Below are experts of layer 4 (counted from 0) of a mixture-of-experts language model. Rows are named router (the router's row for the expert), up (a neuron's input weights, with its number), down (a neuron's output weights, with its number) and show model dimensions 0-127. Each number is 500 + 40 x the weight over its row's rms, rounded and kept within 0 to 999. Numbers have three digits each.
After each expert's rows: a language model's description of what the expert responds to; "comes before" lists some tokens at least twice as common just after its tokens as in all text. This comes from a sample of Wikipedia text that the model never trained on. Tokens count by the router's weight.

# expert 26
router:489483578542539479541537472566511435519436445524459515496481504467416513416520540555509510509488470560541548498514462515456521477484500556463433547500551526484543504495497529446505620467473530526477570480438544512462516508555481514531440516454518420511522551507500487519545494569516450582553407525470544512451558480469427501533451523553515506489521453506529568555530516501487474482489
up3:443493494551494509541453537547528564540458529532484494501538486443485596432529516537495560498456531423542505543505463486444486437534491560476530572511518409501540516471533491462435537456521491549509499463487524571500500510545572499546488463527500458540546494521541455577451554523491500540512402500446546548518526478444443445503454525605457489502487477525474545512501504535464512438449
down3:456510498524501575487494529527447535473502448545519473439520460480539494469506512497547495523513488547515444498472421435528453453460406573526508510571506576467472469503496485500551506529515579565478478486541559558497483497463504506481477544538528565484442462555547481470501520504528441516535571474525571536504524426553436454540452498498435491499483440600522558531505511571576521512471
up4:475473425483517447516445493519494476575494403523511475510532540501564509473474517423494476571448519498517491502534500452503532523463577562472457520432557476553453454439497491459434508432512483527508459435478498556551480429558453512503516540486508506554514586503558457473474455511545476515527459473493518489444567580522454479538464480526570550504508475510505483521567513541533488566582
down4:595488467507469464456522522509510468461423520474423489436522522518497451472501528511449480524447494548548493510458575552553461524477457503511403500530479504546504555540449448515547504509475561501529474499562452500482521516496477498446541439455470552401533478550514464449486548530460456514511479514475553556439492499553472549481572494445444540453531569571490477562574458532506502526474
Description: Headings and word middles. Section heading markers like ==, ===, ==History==, ==Career==, and word-middle pieces such as Constit'ution', rec'ip'ient, Ex'od'us.
comes before: "\n", "ed", "ing", "ation", "ion", "er"

# expert 6
router:495527595470493598488557557473517510469531497509538534489441486511594504434575486538408465521535504421552453519477465529525520522502537504514489495535456478485462528448443520501574487551503485429482483454564502508438484500505524561463423519538470511557542527506616496532531457554483519523567515522492520464458545504536449544497497477446454474494481553496531553515530504453520478546567
up0:486447489453508500420479480523490465515511529490521467533466547496524483482519492478440544503465416402600493516496491505527450487516483496452562487474479459515430581553480518471521553545501495490435498501516493495490512500510482555510525537475471524566443444536595473535529444490498484567476485537483512547458518454443493479492501573462495493526601476435493515467549594412584515486429
down0:522567456533497425528500495559483429496487581492538465591532545470494513496474481471550487494528479460527416504483439529518551430438508558464566473513474483588422565449519518466527499498480556541523569548514512492514483457493539536576502530527521474538501548513474475469458467473515550508514548446476505550505537496504496513443440567578495510479477518455563473496486520543493429593552
up1:533507498473499459568523506482544465586479541440504501484498460453536515492513517516464547425526523543515573506482497477580482458486508498492492456519467512530466465533425430503522464512541504389479510469490486493418499516521522506596484519509503508510528459484558515426545454495485553546521532442592545568410524518487526545474496515454500454479535477489491454430566564476501442571418
down1:532530526503447506526501527474483512492554478431528425467574490513503554461455589489432482438528420471528519480517508556535541451512513490500479462535530421480500515517408566511460513522582468491567485514523481543540495575494424580516517487539549475515447553474503503447456531445547446455503464550502471449480507517435506461522501502512483481455555569503493564466486479501420457432474
Description: Table row starts. First cells and separators of Wikipedia table rows in election, football and sports results, such as 9th, MF, FW, Turnout, medal.
comes before: " |", " –", ":", " MF", " medal", " "

# expert 36
router:452464489545479440476555539488501485509487574518536503386504473506495578578488529490524555465502502515475522509528484582488519567543459536562585466518505445538510595545574474557476470494428525521504445482509533487490527471502475454545471545510451567592552492487478489473490502494501560485485469421541538500508560480468481564507463493511464488560475548449515472506495601543538528508527
up7:505446459493394433455526545460586507465486522436488464490472485459500528498462529466513569460484577510479547494475439479597504498502491476507505507508533504523536526517529480487426478519377484533517483441435496431470484486471482499519538524524491497485483489600549529460449422534566505493471529493433516578536507500462554541535496466572538491543475490500535510528500566579493551548494
down7:413484463507485511536576529470515466524536461505502468511432488501497463528379487568497440497499449461574537555466530520487515484447484472479495555514548558561423478532483451498589544513495498533491470489522567467508473463554508487528543453459505524551494517523566522483517542519435458560541556564476534509532443465566469505532477517539516444456539515519523554511539428410488492476441
up8:443442453528470508499650495506484424464554517484502491502582552490535573542492513548434458484509520549520513474484489496498520478485475551533499454407519524549485518539543529442492495460472518477537497553488505477518520452577506491516480540579448534555486448589521458496465522583536528482555502485495535470465530541430482485504444486463496557539530534561466447526519489554534461539443
down8:502444525486566474468496500444465500501475459476541493528509428542512488492492459552553509494516453440529450567462467502456491445511554474535427495523508459493466545574519476374549537465451523580574467547479533446429492534459505498465491476434535435511525539547534439481471474480547459481474533532559495537467523515562499488493497544454582508456457500418509500556471461518426516536505
Description: Adverb suffixes, abstract nouns. The -ly ending of adverbs and common nouns after possessives or the, such as slightly, strictly, name, point, role, season.
comes before: " of", " in", ".", " to", " as", " was"

# expert 34
router:430581478454516497528512490489490509470538438500476533425522555548566491489520506448579499489527470478549411486560509452488513471512539561568436502546535542491446536568508479521585458473480536465591519433512451519507507558498506485464477502499512545446557487455552518447475446530455480395488519521470546519505552427468528428523530542505559521456540534515516551455488509514464497500484
up0:429436595445477458572495519514575553533458491462496485459533541445586460477467463441452501468542479524434507504569490476521464520509497474547423515540525494492496572497443488465435416548490482546569534466542496482465471460444497516495473547466493501524480510438458523521474495488485469553478545457435508519447493481529473446573555512505538533562485518506515497429511535533572478474432
down0:582493527485531520480523476496474482434503525475491566576529451453480472456501515522467518470523498521513512473464506460551420536515493475545416553537533527439545577451515510574440488482527546486471474487426477515581465487529497586499582465539514470463559469452510481448466512493473545422481466521516439510599527447513536464444517509497474423548512484462477473494506439534490441539563
up1:439529494459561458500490479497538467585519467468445466483520512514442495576495450475532499452470471535513444446486461508502504491480471475464469541488448503499429556530511477577457524532508479448497450477516538528429466537531434496488477504539519510513566441476434463488479519475548458479560510458566529420447568470433549522519583475466522524515536570556472527488499557554496463510381
down1:596531513462522495531470374527508459532509510456529510475574494553513482528439516494505440488463478449516513559511468451558490511518507480500476452466494503528403459492523535565507495477516463518480565531412552534477468608530538455498526474444499556515537449569421516476446463494458476476457478519482470513465588509467464449497460534525434505505494473473469441585479490532479510487543
Description: Digits in figures. Digit groups inside numbers in tables, vote counts, prize money and coordinates, such as 000, 500, 45, and thousands.
comes before: " |", "4", "′", ".5", "1", ".4"

# expert 56
router:509436525534488485566490515552506497542510482489486442459503489589502511516509487459510521492466562432536436530536536522482474509513462506508563509536558514510562486422531534475535423471515499487540479423553487561512455413498508523467490508486556453465478561548526539511502500456489531389531572467541493501560364526476493557501553435527457415486471454506521546533468497541497530492521
up0:493426490480482480506505478545595521563520536463522521561552503521439467496534514433506480477452450489537520551539527431508519526565505465441466515449553512543554522466514424551453535466480435487537504490450496526470500416517495536525507540602490483446462499500530536502468533593490570516481513504556587476508513509508534431502455518466524555527467460461598512511440484521449441493542
down0:499538590492494512477459556499495557496548515438522451424543464497544502537525475487527553463579531516403534550517504490526491512510528499506507558502551532506410540458471572436539479484543508471505470514526589496480440469547461518471449551459531514548474462535497485509481491439478455476483512510460469537582437460516450558454528409513482474538510573552501495525458536566530577476466
up1:479549494511500491463497513481535519479543551433468462475550509475487549462492436457532490468425467502454522559451520474488602528542491467416504492516538534506444477568516387487511502553462467512480559577468501528455491458457520466545469525506545488538466460538531513427460484466540443416501491548498456627470529510489556506555465510512468495499427445463488517459455547505480474508449
down1:545419433469476508506557514555488506546506440511560506443542523493445440468505533509456549454475472555515507490512406503490465436579452473518436464488494456453493516492526549493441539492551521432471453451533481474565449527489553478484551498605458510482501524503464506477516482603390532496536481511474475449514508528528512467462483550530494527506513543543538505496572537454490532421474
Description: Word-final commas. Commas attached to a word ending mid-sentence, such as season,, 2024,, famil'y,', coastlin'es,', before and, but or which.
comes before: " and", " the", " but", " which", " he", " with"

# expert 25
router:506455537490521544495552519431507528479475518504513510496554530569504464517546568437448437540499419467539453562551486520476507512527531545555545555526503545513536474464427472499477517500474473490503495519497475573560511506484453551482520479501550554440484557463595529493534463531455419420489482560554488462543538535517533541503531444510624454474505577495499521496502454504507470417509
up0:395433489506527494503531496443495448472539447506466519494498508542499454524588487455416401424501419537486499542411497523506527532544484525485520492464542542465509504541478480496496519501519495597487557472554504526526557460509512503478435520494532490439472412473517439485520481543580464498527436491520517549413422513508483526498521546477530473506524594491524514435462476543532493508526
down0:522476524606497476514492481494533482526496460496463517483479527420540541450472551495459546480519500556486501473586493494510518512503440485456480464519463477536471548446531567510524438535541465417490471550482478451453433529540459479521461508479567559496514569516507523533582489490503518427491512460477491463586579448545535472571554458541447529511496481511439445510436525491525537408558
up1:451445497531520608459539464441513513492467569450506458453525464576471514553477522459505456503506454529546461485521478484489521541475498537516518506486582502478564466552494459561487497446539530486497432584508487517451520507502459465532601435449427510504529494481554512514405462526523476474536515534504394488477533502544483555528428491490492418489526430456527492476480541551534487466465
down1:549451452506524519525508524513486473564386548539482492503543455467511527567542482384503465491448486546474525555502495509549536517486518551569565510501510530468519516454525556470510487457502469524485492432518470515481570511478512541505480489474484508391517553456541489547558502475521472554443460481523511503510589492453504591482522381519518539538521547520540464535483492493560422549503
Description: Verbs after subjects. Finite verbs and auxiliaries right after a subject noun or pronoun in prose, such as was, is, were, has, had, became, would.
comes before: " a", " not", " been", " be", " also", " an"

# expert 57
router:502571527486500479481538598574494490614492479500484582540506472542435527507527543478461439483508493422516500518512489527504501487439427386457547469471472528476560534503503424489513544498517479455543479486439496469425453488460537481479462513483510464511491510545462479503508485467533586437505491529457465500488545494558458462514399533486465474496497542558552586469537512543481550513500
up0:483487430531429533467447532507485490527415491518533475518525492428513583486468495485482458484459468468531462513494534443552462551490391514503506512548501485525496569456481458539472550574515428528453443490535636491504507539475511476517493542493526481512516427516523490511464521512548522432472523477511478558555535474517542540464508454485474433517495444546531541413550492467450503484409
down0:505495595550626508562489525458539520486461509467499503503479482618487476454465530572526582486469531522497534476500594481426488528532514450452517515503462532500486476572525552514519439486433529523467472529468585504500528491516522477484480451558530498518543529492551454518544512526478451454483501509477506408488500536480512469511540523451482596508519514494533516502550502541529450560596
up1:426527474502557582479459451452418528486503516538525506533482474452483553477544504449455580469519499522476500518548524510541545486415496498445501472507455499439504449494535411446533517514494416529479494429491535459444506460449462454583478516535454466535505487510519483487470551523532550475488469470493540523473474528565520515539428479533461498578493524489444586575553526439564491546490
down1:537552508521485520485496477454452465530580462525519471549487487445468562518463527453500502529552533451513599489557491428515494463513545464491408597479565467459530483498606501437520501531499412549471535519495604526535507532434494484466482550561454510507429440461452528425514540508510481507483509495509475451510454524433499492540461530466549463493488484450524523571522482487484501505470
Description: Clause-linking function words. Conjunctions, relative pronouns and determiners opening clauses, such as that, which, who, this, while, when.
comes before: " the", " he", " they", " it", " is", " was"

# expert 19
router:508481427550521406484519525477461509464451515451514473491481508448551537512540447572497482459498490496491520495538524513494502448518493536565518511531590585512526439489408459432486460488569541517466485417509492437438441540500573536510581553456559574489546488519500540436461502454503547443489487454540558444489470485494472486540472551557500516560510515528549525477495492530466489438501
up0:494467442502541471495503512483541489501548578528493479525501509476450504537471512554517460419507526519450474473540435494415473502506572515504527571599472482551573509570534466476511506491487495525512391434496528482507484488528547500432558533514539565566511508518462553585525467511579537510454484486511511513378429499466462520547544540556484528519488493528516480504465494473572529499445
down0:467457500446503483523519473518562590507537546509513620432470426440535580537403546502459445407461520482438473546475473538595491503437554501522533451439518490480505479462471533482529459499506513473519466526550505501446417501484493549473534563468552495524514543515537566509473471469505480518503461525498505483475488431483489498503554475502478498474497510467472469500416588509486553519536
up1:477449425556537485491578459459459527610584487420458448510432493538450483478522494519448447480474558534508531499460509477500492621530499462514509511525524528440513555526460489477497487471489571510466487468576522527558517522417461526505544506472450575487512476430526479523526515556553501525446473453500516526488522490457466453511485537567525574528472429505488517474505497462543487442466
down1:506533490422442492541575469490575486478564493497498552442505529487510428411533536445552488459507520440472525485520526480504485456489547449512529444494532504447539497506593456526587438441526536546535542537507489499371492496520543547519503493547463508503499534523466533536450535481546521421514448498486434506514527512481441413519493489475432493403499497480536472524523471515455522479523
Description: Prepositions, mostly of. Prepositions after a noun or quantifier, chiefly of (many of, members of), also for, by, from, to, between, during.
comes before: " the", " a", " his", " their", " its", " her"

# expert 51
router:539459559475506511502500438537453455528457511504536529530442498559502592487497515548504441515500486499524444534513454449480469481526473594526452468478537507420495444441523510511486526499443481452453462568524455493499464540452481496507501517412567502438508468463519572552547533503493431414462523502487488519533469494434542468506539530424571530528597517535443512463429514494499567531502
up0:534443561524485524506518440482534502529457484485495533520509545522460546449543478520531430485529499466479510492480454434537393499521474528464547497526560525479469495486536459497457562555421445538432465481516561476560534572440472466493549403423520507494441433483488537523546537453537486472414493497508515590455455499456495487427523563493510481478479461510531510469452537488541450552508
down0:515514527491481578501582509543454515475519539504500555551461507544536479437443517528462531489417468466514492553562503554523510544445453495436477438504455482549483551559511479510523537520512513474530521556490430520511470480520551563536491542464567485447588539497474456516539512518537467421523431496469465448576492457557539469561533470471450538518589561457472505477524551536470490530553
up1:501488488462446470472477482537564585448494546480487406493552530591470474541503572489499453456468456489470510503523553470516501467492497448536479494544462434482471520561509487477464488519548519460565518484420539513481484485480501580524464542452467447560457469500454525466578466477551483452585460392509471523434494484530519491542479551524466588503487525440467508450513515431549495480505
down1:497447492516493498459488398523428483457521489565485534504579554570535515489494509482495528506472440480467519531511458424517520560473487509509559433481490402472560452515538485516513506599476564447487495476567559535504525426518480502498464537461579546592516511521529504469466482526522502553494420518502468523462493564505532500502515455566451439555536512502519471571519416525505473476508
Description: Prepositions opening phrases. Prepositions starting adverbial phrases, often after a comma or sentence start, such as During, According, In 1556, at, with.
comes before: " the", " a", " his", " well", " an", " its"

# expert 59
router:455493564530531598530556495487525542498462481392450545560519483525475426523481510489553459489606487469492471459496535569507474503538432538519504518501531487513543552466439525491490440461487489458505470416493454532516440475476451484466483481554524517508509596521523544472558516498533549436479530555481539521518432425500559497539581521448459472543530512455545451495481457478477519500528
up0:509469539492475515501461457484582508475464579531527516608589462556548557450441512464533506548445492423439487470486483537537433429446548454508498483430457487488436505494510526516474459453564494513532474479444457561496491477514498485510504521515506456562509538438562453556451485509564516456526506489527483517541503468449474469527481492507519492574478458438500405498492541584535519516532
down0:502495467436529509498431489542463549538496501483498499449411461456490506468529478483510406490452487540504515484519475454460425533521503457501470431525521569511526513539486493479533567487514481519424563518537549564472548466534461527472510573537417474464456485524467474493458473440484498427479535548430541508464474473554483548433479448519480500513509537522606505500574498441483400449480
up1:537401590503543564512531475549518460577452533473502508451472467461592511547454472488522504536581512569485426525555506520541510469507501475528536493455482567450524523480548477511473557507449496552461545474473452492547496479489502496547495381557463546538505526488457480540524595494529540455515552474495536489470537454523515539527451514561490432547497529445454504540521525532508473535532
down1:478571464495453477487548574450488463483468504555521581479493530501526489497541466530528449526530501492477553502577542475480529546507446512458508464541503432463525435500462427483514534482463525467574513503515481514456471521457440542467425482499530501506491506573461577480555504463450521516483445432454477528515604511514439532573490518494451493529526500537513394491471483544458571534406
Description: Years and dates. Year numbers and date parts after in, months or table bars, like 2014, 1967, 1960s, April 2019.
comes before: " |", "–19", " he", ").", "–201", " –"

# expert 21
router:466414496486483534534433491452541502404509430561516470492571485533471441559531496474504556457439527483460477464459522499470459488496550496485493501474436512519505467580432545498515505539558445486545495492460496501444525544567501453472449444528462506506517368480594434499504460519490534481561526449479578544506557526490546471515503540540489530436504465483517515463458469528475522507450
up17:498443533517504593505517531523497491496489484473502524502416486457465514521518440489448476450568457456508421499477494554530539559545484514556535473537479413523489531515488477541510522490421486588495541508469530437487481448480471450507473552464509511526592457511522424506552487448489569482454549447522565555428488548539543569547452558556477511510533474496472504533511488481569526528420
down17:528556486502564503494500480487429516489481466532478544497478600520497446455560473467528425525468522486514492528489463469564544513515501527537471506512545456505522459527458484533501517428574488559518450482463435514494510406490419509566541437514528523534473499467496504478450543522440514461439531527471492530406482532522445512471557488517532509407566533600457513570490568517559488532539
up18:453439534474536542517520529493431506468519492541536434508462513525427462496443455535466465508497520525499392469458505489405481532494504459521454527435506497561483519505502514515562508478539527513427456587523430509483469455505477462510478513519476497512405476532454496510486512495533482549434489426442492484463530532511488472530562495462520581558562494551497537604470569548537500525421
down18:528499429564485502560525500530523564452516434410464501459427512511520479475514519561470496532513479493509436524497506537519567501506511519555543546561482428436483513541504572526518501474448489404503446516515490449495471450564559503502420468516494449594513517453524539511567545496540490567436526450512446471467517529465507576553482545457541463489503491488551488528481484435485473571471
Description: Participles after be. Past participles and predicate words after is/was/were, such as was released, is located, has met, shot down.
comes before: " to", " by", " in", " as", "ed", " on"

# expert 22
router:483509528565478440537516591500479426482475444528488509499544542524452514459533484499598515505479509537471454494460580535469469457492556493455444483508524465528443491502455548554523496505482505448526371499493521487514491500441549529537491555534436513497478443522545473497469476510497545505467537488548556453564520439504393509483507540482527454501545476503554538483518405544546566435469
up0:508549544543539479511468431467517531554533505423493493497453550484548537538483598436600514523531503550433502445546600563543458445438522470486471483439534495494551534497432521516544521484519486536491457537497532500531511478439541480451564537488437460458530479435509505543469509450519533528442476509499500542478464561488460540501492555488464491446489439493563549543492465540506556459449
down0:480529549462458471587460470540502493502524538529483464419544445476460525499506519520507567524426469574477518544530509456504460515497495527470495527547567525451455433533433454468514449461532464543420510515526519540479443492533542515433521524532454465510479447491579532551512370472499470523547478457549546522487438560507514502510481474448504524538476429503532456472434528444436511538507
up1:451424506580504493570535488578438529539492482499505501459411441483525538442564462498478549585479562526477528463499447483472440441467501445566451482452559459482470501522498485531503498513540552522538547533502495471464543474447590477505442526523491486547495520483433512501496541512467485503504435448558467579514515542506503487547505499461459438502483558459444481434443494486510564431513
down1:510536585461507504527520458489452438457492470495500505520499491451506500505513471495464524498486516556555448449547464471518497504421494518484466467541485516487482573432485499557429516485512568492448516557547494484569500448497461529550452498470525429499517485498507533503518548571449516495550553514656501452575529458523532538483502535446489413527504561430519554534521406522469457504510
Description: Units after numbers. Unit symbols and suffixes right after digits in measurements, percentages and coordinates, such as km, kg, 3%, kWh, W.
comes before: " |", ")", " /", "}", "{", " +"

# expert 42
router:518517434521533535563558490528483555553473482486520479462484546535486417490526505450516497490525456449496459537522540511557490516547438510459448544527492425538540449513486500417502468488481456430478451487468493561481500518432503561419439543443514476461470557509564504472488464513465510402430478489489591514514498491449543469521496563505486499494476518462546484483452481421426498478400
up3:482505399454582448499454420525493496535552522430520513522494516550485521518506520479492532444488454543513577439457511454482466538537419446479504475500556463451512520552504492521540482499477568501572453549491478590540507579537416436480514497503512449556490546489452475500414439522512518503437534497494490454501544518444509529521467454533492518527484488536563541456525515439507558455455
down3:535473579495455524479527507485550509521461438535510476509514503523493501468465433542477505488493566531407514557499486447515458462533465521435499413446440478468466556462566545500454494533428528492487514477485570533523548485476563460500542536491555565486459580517529423457495521488493480443517534448444536431471455546515432446453451581485475525468513535474504510469562528583493522472499
up4:513457518533472534545491471521494530598482497438510534528448505448492428526486462480522540480511544474501517568551482476544511528513499571483480469480543493513555487525507526466379500447445512479524477465470524399556533506486528475485562502444427519452528505466503458534436519529481458478517502407456513581503463476516532550520471531544477512563508454524472451473415521521450464607442
down4:527506469487455490480478471469447530476567477504481467506479463517429451504444515425512452501460529472459527534476489559457500557580470447507522489518542513562482417584479522475528489544462486533508452539509523545556455504407479441506440449511571536531518510474493560519568495435472569476498484483532533514471421588493476463540473527507478439505466500589466568516516515424562480463483
Description: Sentence-ending periods. Full stops, semicolons and word-plus-period pieces closing sentences in prose, such as won., Beirut., sleep., and some line breaks.
comes before: "\n", " The", " He", " In", " It", " This"

# expert 18
router:607495546465499438528518452524503443482534523488515433540514480499520470427474469491524505540498478448516501456454424448462478476451488604464559428495493527483550516479491538607499429504493488440486526543511479516479440510471530504526485482464435563481555535443538492451483459474472490433525418506534484441530485455452475459533503581553488462457549565509517411508506463503510490497534
up0:555452539450446522524497463473604571598446552482530529496484454424589517431452525488511542545431474554531565503462537477486460473504418508470468473624462470445504528445469446567482519526522481481509459513446494492497498486433570557546593531492491501498504510515544501491474504483485519476533495484506468493533503539517508498554552488508493554499524541530485507482522495534572447486453
down0:547520488460517562482513552469465475518546443481527454466578470497432498485472510497472476635449493572483523530456409474499540562482499572479531564548521453479536458540546453547457478467473475527543492623496524484566440477510509446508422452493532503533508517536444552489475490474488525454548468490487511457529446472477447474529496518411450495514510535486463466498555526492501519449507
up1:486424506593554497459447503474521462502466488529485462499560474528521443482499473514478455466503463524501546503441523524527435526476486493508539537466510436517546483462466548486464499531571437470478460477472512424474517514605522540447479507528513539500507478509495466486464487519559491363506423508546550541456533551425485439546491517566495477490539489479519540493453508536443573465394
down1:439475434491485440473420545462459532521514557465525491535516507593481475482515448477491521541422494547483519485521551503472546593450461462489526474475534586498419436507484492503543535521500482477477551534483501495532524508472452502543425478502420538492504525469546501473464552535477581492532463548489518472517500545528530445499556516523563552509526572446525533420467500497540562403449
Description: Score and number continuations. Dash-number pieces and decimals continuing scores, results and measurements, such as –3 in W 4–3, .5 in 112.507, 04:05.
comes before: " |", "5", "2", "4", "6", "1"

# expert 20
router:539524480517474495495511475451466535507465530499497577531434528506540443452492556515482517532455483490521508489568464513518530509562457556483479515544483506541535467470373455449518450527544507433550459516477474555516570529562561481468447539483475509424480562582468487510611476506466448414562523555460541536578512566482513488485518508512482456524523553485515518507481440505432497496521
up8:565468466518488534510542426493477597482402509522433487444548543410549524438451524442429476486505520504528517489548533419536520524541488472528546475478446526565523489531543506522467465581542470508572535498475462443516540507500469502503442450501515538540499502522461430547481471501497505519518463459477490520452415496476498457440498496515534622456553472447539500469486522519529461523522
down8:508482501449470549528542508632416559469482500470408449538500499453569553482539518421488455477426488484513555487489555494495485502467471460539518461498473443516418463521545546488490531578516477507521474499486457555461509549528481453482512528451444540543541570518510496534545498452541519574475496532433470416503474443471571491465445516453481554525527519542522511541500545454509502502510
up9:423531520477491491488502461491399516488500466582413458487449541520526517464478552488449484534553547549456535485522443465540504460560483424468474470484439497549482462547511554527537474479494530495539447485414515573504541534538519443476465590428433508489509425452470450478509492535527537455501478427487510514490532524544580513531510496485513504516449460546540421469486516556500554517462
down9:437510502565581484545522492492489432509523436536428530554446523516492507412464479517506488475529481491546480521529498501498506504480509572577489525431535527431476549446520493457498520456443497502528555522521560491471493465494527578489494546500539473494488480497487518578596498439471443454491531533483523513486386533404496407497410474495535518548517508440458505581523516510497506491473
Description: Table cell separators. Pipe separators between table cells, mostly right after a name or number in sports, election and statistics tables, plus sentence-final words like her., family.
comes before: " ", "\n", " 0", " 1", " 2", " 3"

# expert 55
router:523441504431519492510517479461476462519498440462534416555468494476467480570504411515487440513525487449434530531509448454501587588544483538476492535502509539492461537461478438485481457483521456494505461494477522562432529469453567478479503469473507519486494541563474472448470451526540482489520503558484425481507469431522485472439457572431506503469515433431432435514466443533439455461517
up0:541449534513522463477467455435448508476530405413472465509501470507441443528476502486590435457472506512483551482513498488509588618527433496503578461488507532549517490508525409464498457503506511558502474467484510518474542467452528457477482440485467483491463434466496539437418560542555504537542487504511459518458526534529500428473432544484516536498513506489481446507493501515451410510460
down0:484426511430496565469543493520500536470443490472541448441498416484509489550456532482438491458568462504423494569530491583538521508474541467458557466511537539471462426457524470538531485436485481526503499539520439541514407532467529516479506508470474519476523519447516427539559546530575487461516489399493546447558469522539474481467491487480439433512449490415553533500504499499485522516494
up1:487490442497488476500532441472537509487567473442538499538454448496466530489502483496491469521432498447464544485434498532524572493564544476406506582603545514510469547483481469516572538516580489482514543439500481526512495453494500501459556391441548483481519489517474460472496526554497507450519488505524492521443512405485462487493465481510542536458571532398468540418499464468480498470446
down1:520458510482523545503518483514544499453553473511534461501487514458468501500472444532591515503480487475486462488523555550517495618490454517433455501490559553517506453543489458521519555517515478453524621463547482488488517535468475503503543457352562509512529562562463544418517534488515491458521513494488478491532437454495533417430538502520533516463470551464466488468551486512533492413513
Description: Verb endings in narration. Verb suffixes and whole verbs in biographical narrative, usually after he, to or who, such as portray-ing, purs-ued, moved, taking.
comes before: " the", " to", " a", " that", " in", " his"

# expert 33
router:472446530512445472438547521568610543489441462504514496444476513502509498528527493498485469559469413504541585471527524460476520486487487517488526446488435489520489512538507516611562484451483508504468513512468489550530478571413506509505495483515551423430426484500461498488548498510497474472452489510477500502524499537421433546444455539477576441489539544578504455505500489457554423546514
up0:486486532524487460537497536437537407522459488406578480436480437539487487428433495547537491413493463526534558469572545476558538495551460536513541526488499518436505490500444492530542491504511539490430562532472521486477525464447492517483566492545472459463496462544495495466507527481549550512429528512486424465456531514543497554503490493481519576472523466545493486395476476507496477600457
down0:519514484548484553507499499494520548487510511534471526509519549411495448470585467473481429552443500516487553547519445543472426487487481516493523480545555485483587457480555445524531454456489553488504509537548480575572553594525523556506528551517460527540413518453509486529456531545458503551532540526517544438545456547487491497489502514462456464469632420504533458501507466500500501515484
up1:424485575472527443458481487524563547511533559460448504499526498442544512454496517556444434437467485554569479519537561424444487498508461411534573527489512573489517534492475518554540516461549413508512441474475452464507506544504489523456477455569541482457501521532534506530522520459564519454512450434481511524553516508437482515569478513481490530482525543528451499510425475593525511474501
down1:505526480539548509535561533498526490529498483469564429487454484495472539493513436523570445499486509466460483501524505530451461430493504485454447455485538499543512465404550433487441499498525553485480525441528479523516545484437574472507581456487461486484438531528516512457519520464457487432494518534499557383527452416527449470549416563491503543512537516412521493485503534527505552451444
Description: Infinitive to and modals. Infinitive to and modal verbs before a verb, such as able to, in order to, would, can, will, I'll.
comes before: " the", " be", " have", " not", " a", " make"

# expert 53
router:428503509517418474469476466497461474512490520483535550482586461622553499480502550568501538537519503520516496515468466502503536451539552437589469557510526553605512561491511491526559508471578533512519487521481520574433509566499573548531515549438476483508487510494496456478506456484485453499528477443490533433493512485426521526474532423387494535520522458511471490517479496505535494531460
up26:540435476536480514533474476513544514468415540467514505499546463460477519500558469523493529517531540575467471543457481467472497439561503511524448474427627549542557524518495481514512497515565530518451493579437445465484544405448484549463475568478547527512493475484510542547466504455595532520470527558528503560472438534503501468528461529490464604474502567497479475531510510491518543528521
down26:486493515515540534497517538508462454502537425516467444489478554507486520501479479444493491463505476473542534436538528487478547602472504463467521513555385436422459474501527518504496551577514467520496512434521523535562462570571532486488540510540536476491505531541516498484470478581465521460498480414478485461482470489493577508449551519519488403514488530447538614436519493474456438463521
up27:549472473479474506502509519528466539470509542464473430496450542506478495465497460512455506459419572588567491572483493471514434450491452481460438556452555498508499528577543448545477521525512515523570441477503546543501547484563504471492499439451431494478454468445534460516433430542456426478445549443569479481491474498482483461494549506526465424521491497507520588532437518450493478502478
down27:492519564525535525492443499477522508575500472504549527527477500471557482471523503514558424495541494538440565408513549503464511538505498544500550484457454479573489510448442548439518531509463548499460464520512485431541491539488461482565504505519494541501503540540507485552568584481546560536483490544428521570457487534535514529491443487477594536434512482526489395539507464501530599452487
Description: Line breaks after sentences. Line breaks ending sentences, headings and table rows in wiki layout, especially after table separators and == headings, plus sentence-final periods.
comes before: "|", "\n", "-", "The", "==", "In"

# expert 32
router:489477473501455523535559532484518509511464504496465521571475512545531437529402516493514468485535490554500456469458512535439480461521408545499483528505475494518459588453446498463525435467493435439548518494504507550525480461442434475484424481552573501489543524475522475532565502488541503590504535513536497531495474501522535488560487496441562459536550533473425468513480447406488488434597
up3:450460453457554512466522526563482535503454525519476595437439455560490569556523447421534516506550454482468506441531478483437402495506509541518539529575576511552526534482508498463482422551542434493489541508504535488510483449500472525527510529443467462501525458603488536578537450465526514488503493480469403497512463543505491465543516565515545467499521491457538501490537502575521483506499
down3:486459503539492480540533528541500539470449449488505496520563489469529448480492485522531472444529437477515536479471498468447419477513459542480436449551413457434520490567454547525509463557538562495513549535501499538419545523444516486502462440519500582521518422457525482433551454576437497475509519419519445504559560500485471525497450442512497539567508449490482521481471543514586493528537
up4:479460451444562526402448405512498533528543478479429524390487529513528438478466494489501491478532520537441474480582459506491480456478485499490493532569469528478531505552511479484533493491480433578508525505498489493542490532481416547523519497560507478503535516519569498558490495576548479617506481506526474491517424441475537559521539484521528406478511498506534538527453418510531448482512
down4:538478499508569473548483444495444452546463468484498453475467463533473502556551484450549524477575520491534476543518522554554553583507448514476479446485548424487464513497508532542513482433524518482498491538488457509519482436504461542413592506579543455524461408477421508515522579474553431483536510480500544450540498451505530542526555468536438494476532470523483437536475519457472530521444
Description: Year number starts. Leading digits of years, such as 194, 196, 199, especially in birth–death dates and film years in parentheses.
comes before: " |", "′", "–19", " –", "°", ")."